python train.py --n_layer=9 --d_model=256 --n_experts=40 --experts_per_token=2 --d_expert=128 --d_shared_expert=0 --activation="swiglu" --moe_layers=[1, 2, 3, 4, 5, 6, 7, 8] --router_score="softmax" --normalize_top_k=false --routed_scale=1.0 --balance_loss=0.000608 --balance_bias=true --router_logit_norm=2.0 --router_bias=true --init_std_router=0.0301 --lr_router=0.00111 --n_head=8 --n_kv_head=8 --head_dim=32 --vocab_size=16384 --norm="rmsnorm" --norm_place="pre" --norm_eps=1e-06 --positions="rope" --rope_base=10000.0 --rope_fraction=1.0 --qk_norm=false --attn_scale=0.177 --tie_embeddings=false --parallel_block=false --init="uniform" --init_std_qkv=0.0265 --init_std_o=0.00626 --init_std_up=0.0265 --init_std_down=0.00377 --init_mimetic=0.5 --optimizer="muon" --lr=0.0103 --lr_mult_down=2.0 --beta1=0.9 --lr_head=0.00633 --grad_clip=2.0 --warmup_steps=200 --schedule="wsd" --decay_fraction=1.0 --decay_shape="linear" --final_lr_fraction=0.0 --batch_tokens=131072 --seq_len=256 --doc_mask=false --train_tokens=425000000 --steps=3243 --dataset="wikipedia_en"
Below are experts of layer 3 (counted from 0) of a mixture-of-experts language model. Rows are named router (the router's row for the expert), gate (a neuron's input weights, with its number), up (a neuron's input weights, with its number), down (a neuron's output weights, with its number) and show model dimensions 0-255. Each number is 128 + 24 x the weight over its row's rms, rounded and kept within 0 to 255. Numbers have three digits each.
Before each expert's rows: "mostly gets" lists some tokens that are sent to it at least half of the time. This comes from a sample of Wikipedia text that the model never trained on.

# expert 14
mostly gets: " Old", " wind", " Mad", " Haw", " wood", " ext"
router:117146089148132149128123162139128138081113105108160139165143129091149167116114135167152101128138140107161094169144070098120170119156112107115129110143145154097125130147101137141124159119107122139136084102139157110134116149106180096105121144110132103150100127123167107142126125117087157152091064135113144154116163106107134138164120106105131163105140142123139106137114151125167132146171132125109133083095155149140154121121100111148113110113127094098130131143111122148085155110140124097101106131167178136178156116142148143122114117122117111162134124114101136184150140152143125125115073182157118134113178130137181116130150122151158102144083147101113140136126160136137150155124175115116104147092184107113139122107108126159068167141127103109096155139117121171134131145088132
gate0:103129101154130124130116113143126145142176139100179146142156106160108095137150145118135125121112141147136200139113132098160141093169139130109127140112100120107168118122144128093150106106126128120075131084111121197161106109106147148160149161113183145129161117132138136169117173131151101166086161127101145169160158107105166136129156079129132098113120106139132183097080120133187151133134140149118148142118148086116084101110129124087080132117089180125119132100114120158123165102141134106143103105129106116143167116086098120170107147115083133111124131138119156185104145134108126102133161101125116132104138154129154145140137095132140103141130141122103108124145135124148119141130152123150109113126170161164165138137140154135124134123088098098098143149112103147139141151129150
up0:173107149127096119163138119115126157128162137127163110121123167139100134065109126123154188145131140155163119125146111135132147132108143115144154142107152137099078144134087138077094111108118131144080144106102135135138146128177171089161126159151122109166093133117133095134158177140091158143096118129098153132077119114118118146133152127135135101126164136154151085103137099125149164117172184115106140167136120172150177120131126108170117121120115111155121097125118123095137136136125125123138144147094130132118083096138139090131146142116113151123125111136144161167153088145178139144167135119107161111155127155127112084144103149084139095109134101105155105119136143119177123118148126117152148110171095122132105114116139171102122148110129139188110128162109113095090111110141162
down0:158134087151109125154094115107105136189130118128084136164132123132138139164119154153133138130064137117106134135139083137166099140123141107175106073101136102139140122146113099108123158109152117172140126096087123138136159075143095145186109135125132138099112168123185145100137114129157103153126099140167123134103134161166137099149106154100139115095163100160156132139129145146086128183093122171102111075115169128101138149110108134109132113119138089142136156103131128103122132151146143137113157129133132115170124124123132103081138110151074182160123152127128135088101146163140119130106143136159119133123113131115134126139155123141141080104130118136124122155149092176091121144146112101138127073107137129098116149131128151113113146115147189127115091171091111134142135122134144

# expert 33
mostly gets: " Muhammad", "awa", " Arthropoda", " Swing", "omi", "iy"
router:127112103158106122154111133123158120129128146117110105098085120145155115157128148104161178179141141189127156121161133079137137151102113150133099128116161152179149150149154126141126113124113140175114174114103108121130148077124156143115129104174153136137138135105106080112106129086111133108151121137124113143149087103087144118087139141162152096122088151118082164132149168158129144103081175133133108169154118079110127133114158117124147154108142113135100101095122116105126155154090134133123127152150128126146092103096123108143136136166153158124128138150154118139128121159106161084136159131172118167157153087151114123112145121135083102152133116134149159138142100116132121104135107112161137159148120114147134150151093145163118112105109155194101101138134090139097159118123078
gate0:110128113148163114133121130151137089131156145133171095129127114128133145109148113162104128115166101105099126117158139109124150154118149139131137162158126146148137149106118164138148120075097184109085153114080127152125109147115147120122166127121132128130104106152112120127123173146169093114119127159099123076170099178130157119101165092137107090124146163124107142132172121082108077190094117161124165139116117144099144091127137091100105122153127147134128139097118092112117113149102141138115158099100158126130087148142133098153104141131090172158094131135143118123101131095179121149119128150097102156143103156133089132139178110099144134090122149128146075080153123128113148078154117096125132137143124136150079098129095108101145127127122103124129170126145084112134132116120161
up0:083091137137120133132098133116155142131095138129118105102120143168144136096136074149147165135136108112155124131121127072119124118100111159146149117121119134129137115151117155112069129155106114105140092153104125112152088114109106147104125110113160127115158133105164070127142112134134119126132123142114141137138154117097100097090101157116149101131131085135175122115103144102110110123122064144099128126098111134115144160172135174139119096131126151162143185131128120143142157132130131156099094124127144115104106138077133125106095133163142101093111121159128110158094105160145114083086150108151115109109106119125145135109117118139096102088089137063151096093148141114143125104066186154108176146118141191127123175098126145123160145145136122128147110105109160119096138165104129
down0:146135092111114090101133107112101097151150099098158121081129127144123103108114150070131139149075113093131112129146163124153118122124136114103137146119117166135150160116135136100102155142130108149155132127082139149115150148137154140126114128151111123155133111096134151124124121129113105119119112137137145196137185127099108132136133103191171155116144132056078124140142111104146122141190106138116136114127138119127124121175111107166111188141156094118126084111114153119156106127145126125168159162159136075121145142130119139137135134150126145117109146112143152165126121115091134119101133165129089114080078137107093165113151132157129071109114087116095135124142160136159126138149183139103151109112157128151125138143117150121160084157120135096159088126155157164159125157148111

# expert 30
mostly gets: "ing", " It", "ating", " un", " or", " Reg"
router:107146157157131136175154125099126120105101126149114148111189094107144156144122106127105110174144128103090116126173141135116143109100075112141113148106093144091113148147116114094106087145139123151144151165151140123085120095172161102119157123147145170130163172127165095132137123137120103102107118140152125178140157103116127137092154088127145141137092080121092138115152113151159140138101107112107117121143139122150152130099090159137090155088128126128105113151113112113117129107124152073132118102152100128168118075124121108141103140162097126148132156121122157134147101120092140149173149141148114165092152153165131074125142131164112115109167126114122120085128146125116145123127129100093143135117170177126145133193143119157123159132133158102124144114165122085104159148161114
gate0:111137117122142136122111161142133128151160097060108142125116140095100144140139129113111138150106117135159135128159133143106095141106101124155127106068129148108105126119114145124135120124116143094150122109136111109122096111100113156130145157182139135145141108144110124135145138150141175132137159104166110171128124130114139167108099106151155121116092129152119126110108144100102099147101172133138137108107099127138117099098149076135154117169123172120111124090099100205099142101065146147121142169171160135102095140096072078121127129100106152068110094132162167151145135109124135140162168141118113137143132109118121106122124119102144120161101102166135156134149154129123117048091149137119095141130107104137125184135139123108176126091131131158107171122112129158121134117124104
up0:174147103105087094138130135122131136128091132117155122155167144120062108126074143135093088163110089147118150134123079067088179089132164144123151156130083104154133081128117143089108154111120132118149108159110131155126133091122143134146103117181134105125116135129147107124080106123150060172107152129100150132121112109110164146108148136086127138123127118095135105138151111140114147124171127109167158163141104130124097141114148120083112124146179156127114153157123129133120140126120102142096190114105159144136138136145139123151143120097101112088148142127137123142152167162162130137146141157134099109116126123122122133132096089131164125122136090116164139122150154181137128129125154113109127135135161147088162091148138099174123143120121127121132125114138108096069111126101152
down0:121113161149123121114142137138163131132111158083123140131097143085122155153142127094149125145120103135116111161148158138126103133106066102142075194135093135158088156138114085110132096122155143158172083092188145160150152141129093112102163126099119133141136122136118126153143153119134146105103124127159131124126112069147153126131160151137134114094090142139112098144107145150103119175057098135130097148162094107104155128114136129145133125115134126149128090082094118135142179122100102106159094165109128122113100103121158117144121132129116082099115107108130169107132134131107113094120124133108101109071104103120126136102162094090120127178170067144142123133141131134165125144139145103135136127129134161170158101137123147103133134115120099116145116109138113152075148133150133

# expert 7
mostly gets: " then", " well", " him", " but", " them", " known"
router:146115146116160111119117131149086112158144104136130143145095111166097068120149160129141099137133143085148132141126116161150155143082118089142095147115121120106091115164131128115151140138113139141142145078129166145116105142152122107069183154122106108134176129123162127147151156172144109100124152077100173134156153167131058143132150156115133112116149094132104111108163102132127126115160171125136154121151087114086121155136169153097164124113118122123124098088114127151126148126163113117144114162146103133112122132123111076112087133140115133145162091074129159123143143123108148146122146099132168121112161132132108119143088122154106123143152109096160160164133131095128130075122155168126158108170166145133135133125091113126143106101104115141096108095103118159119109163142140
gate0:111110156084167115148131133154129157135128084185154123151125113111125128128155147112106112129120117176117145138109119111141134115148131135118138166147154134101148114055144125119140165178121134091100069099121121087100101103179125111147139093107142137120124114139141107146147137114119163144138057111175141140151079149142113144139135128138180096114102135138145134123088163079122098128120121130131134133087160113116114065097129161109168150121097176134135158142132128136097099094129154100127145138115114139114153112113115116180106121070130147171125129119099113123120131098084143102112076144105147114129118092165117157122105133111158151156120166094144095158170129146160118146119124111105131183137111129107110127165130125147125129135175127106138113095125111133131142092097125
up0:144102165109108068106169079124101128074093179170139152102127112129112102066113135138112152136112111135150134137119128119149099166143151165132059135115110083136129143117092109133102123119174103135093118102120144110083111112109122134133120136073146142107121155135157125130136160111123114109103161142143145108131098161127131135099137150156130085102178139111137125147112130124151127166149187158100169117152073099095154144102115172098129163158120140138158176118134122120125134112119076132100129127115114128117114108137100121146135155100133154120115130136167141104111121162133183122098125129153137113137191148136123133149098134115096132121122110104130087135165151129144108148139120113150184101120150147168138128156108160173141115110125148147127143101088104114147130124153112
down0:109149130104159158140134084156143119131118137136128136091120123128125116150113117183091149167146107111120111130132079128113119120129122140124129091140137104117138163111153125125089131140141136153095117119121152121088107143117123103116079140113142183064182169129135106124095135140080069108094145124124120163180175162149148136100144114106115068130144110171116144130121110144103106127105134097098127103120108094141108066112094149127147110115132146126125143135069125088125114112095105147154138113122114156119197124113112137109101134131159135121091138127142123131128123146164105154135118157179112127115097107149137100158113105139157134170133105133157168105153127146140118145097142099121120188096147098139141097088100132174153164126144142145094103112162139140137077130131136

# expert 17
mostly gets: "==See", "After", " After", " President", "-", " before"
router:119142122113141078102117136123119102178132135095141139131102074166137115120159113142131119114125095133125124091127109132134099171103119120121143145098136075093122134127100060092157083091150104172134111156115138096137109119141118124110113142143138100116092126108112131099111125155159122178129152102069152109120139119104077107135122092172135141142138157136090145151141138141136122126138120124108125119105099108161086096108085100141142101144120158171150141123095128096063137157113080141121135112145104167117119124134132152126127101085141143091106133141107100106120133133122092101156145067083126123114109118145109139153166150118122138119178135140052120152172140144090132131090152110097115147100152095114110139150117108096174144110145120124133101140112145150152113147112132
gate0:166121095104130115188107162130128142162154115104140137164146112112139097078179145129181117123133131141149124111125127097142082177138122108144165167104168115144136148137132113131118135101168138140104143132112165185094127095125123163138123155111121124122108147177115085158129146153162137152119144144108143118142152155117137108161124086135153137091154088152098146170146122146078106113078101121103169143145152098128143173135150117122124125095150160130150139097112128127126133114125137129128112099072153125174139128130095125155105156094135135123093137116084120137150122113116143124159131121103121097142144144128148178128102129134164138119113137100127075126128205146122105113136098164132124170122138135159127101109104106141085148159103132136132116076153094092144093135150123
up0:152144100084152145119150106136126107109126122083095143148106072119134182090170114118111067088136104138106141123142148087148145132136109111116125077130161114094133101082143103133165105098184129124119137116094116131129101151150109133158130148148094093124092128131159158167100128108106132139092149125150130141121138114104131130126172141150130121148176123060101127125114167129147060115112110091138173137103107115083124116106122142122134108141107132152112110114070161089164139148188137103142138103116130145107117136108120127152140104111111101079091148140106106125163144107172116163121092135113111129128138123134159102115154144125109112141146163152109097142122121105091118111162119143141124153113111138146094109147113139096087101171116123170158108120107151148128125139157139
down0:146122149096090103134140110161191123133112136153148116154120142114163121123069069140141174124150149116118143135087106143128112125152137090119101085176117173140087115121117103124146137117130156067113165108156124115118144120149090101118155159162130110148129080097143107094152129151133146082126129101161117114090125136138160121106131149120113114127116172150147136127113109143145125173129134123144129089102154159127148119119154141135161162152161123159090114156126145096090155114121101083129151093128138116082098136079142101156139104156141157152170098132109120162127137140126171141126107088219153108114145134140145135129123100120098141116105135135165147124141146096150159082121120132129143159109088144150163158149131131142127106118111140108126105151138135120150137172097140

# expert 6
mostly gets: " Bh", " Hong", " Nik", " Des", " Gl", " Ad"
router:134120117160117148131118164118144130137149143096133145125174135110151122161118158141141165173143125169139109110120087057144150161126141124118080144126156159125117129105126118134148143114126134133102168167130114132135151133116176128136135100107154170132173107090123107142148107100104142091122142131158160054080093093122150107098143138128164162128151125119088129106106157122136130163110134128109127136130120152124113131128169091097166130130135113103136124132110139130147143111116158149102121133146146129187099116116154128111138135065136156179132118131103150152075121148112094123127129150129111148062138092117183121096141151120139103135077122116123147123123159156131141107108099075144096177083167114122138133108145165127132097152123172142136068135144111138122102121110159
gate0:130160153114082122130122132144125128110119118114100142106104109132161066128152143131135139159129093145111140140185132164134162108130093121143136133100146093134073150122123176162146172097098090145102153169151112147092095167128126109161103077131135114155146098148116116111161132133171107110100128088098137092161124097165110102156089155122134181143110120137141125151116152151132100136112107119122140132096120145117127154113146105141145163139144088124126133123113115110088164083145137133139136173121117123139118093123155103146116164138124106138141085124120126115125129092140140119165168084164129145181135181104114149127131178114146154142153149103142116116092145113124142100103107176191137131149150162157149139143082108132125077140129122147104137118107126136102178141122159
up0:090139112161117171112128099140121142145147114091148120122158112160123153138135120133162143103125130062112095151138100158157144150130153145130087103118142140152104120155146168118113112181149148137126143110107096127175171140114130117087124165133158100118146117125106177128139118168116136097171119094104137134150139111128131151121117128086108117149129093110164158129139113153121152110155121159118143097147137073183158118136133113150116174125124176147164108141141113151111141100133166102100132111136089117114109106107165155122085105135191119133163121114167106110149180162141159088136145134148116165132151134114128126151101113143112085133120126198132159122165151134149121151105173133123123106111112139119118097129101090165150135155153085104128136105107128125099097133177114
down0:130141102148125152156101108132152107177120112114092097084100142161167126120091129123130156105154149113146118115145108119129093158117085118146085110121143123133151167119087085171107128180112094096085122142150113117144188124143181114109116139160096128096138138148168122138130128150132081122135149107132112077123122097161154139081065127121135084099106168081083122065106126122107101114148174138115138143134144147159134146097143142117135109140151106146140135108121159102091115120148089126115131144103095101152139112115113123162127142117139168165106097114113152119069158113124139138115117145158129134139127136125103135157104128107110128125112140137137156099156132110156143146124119154106140141142154128144151134124101148146159099143139114099131148167117135112077089061132164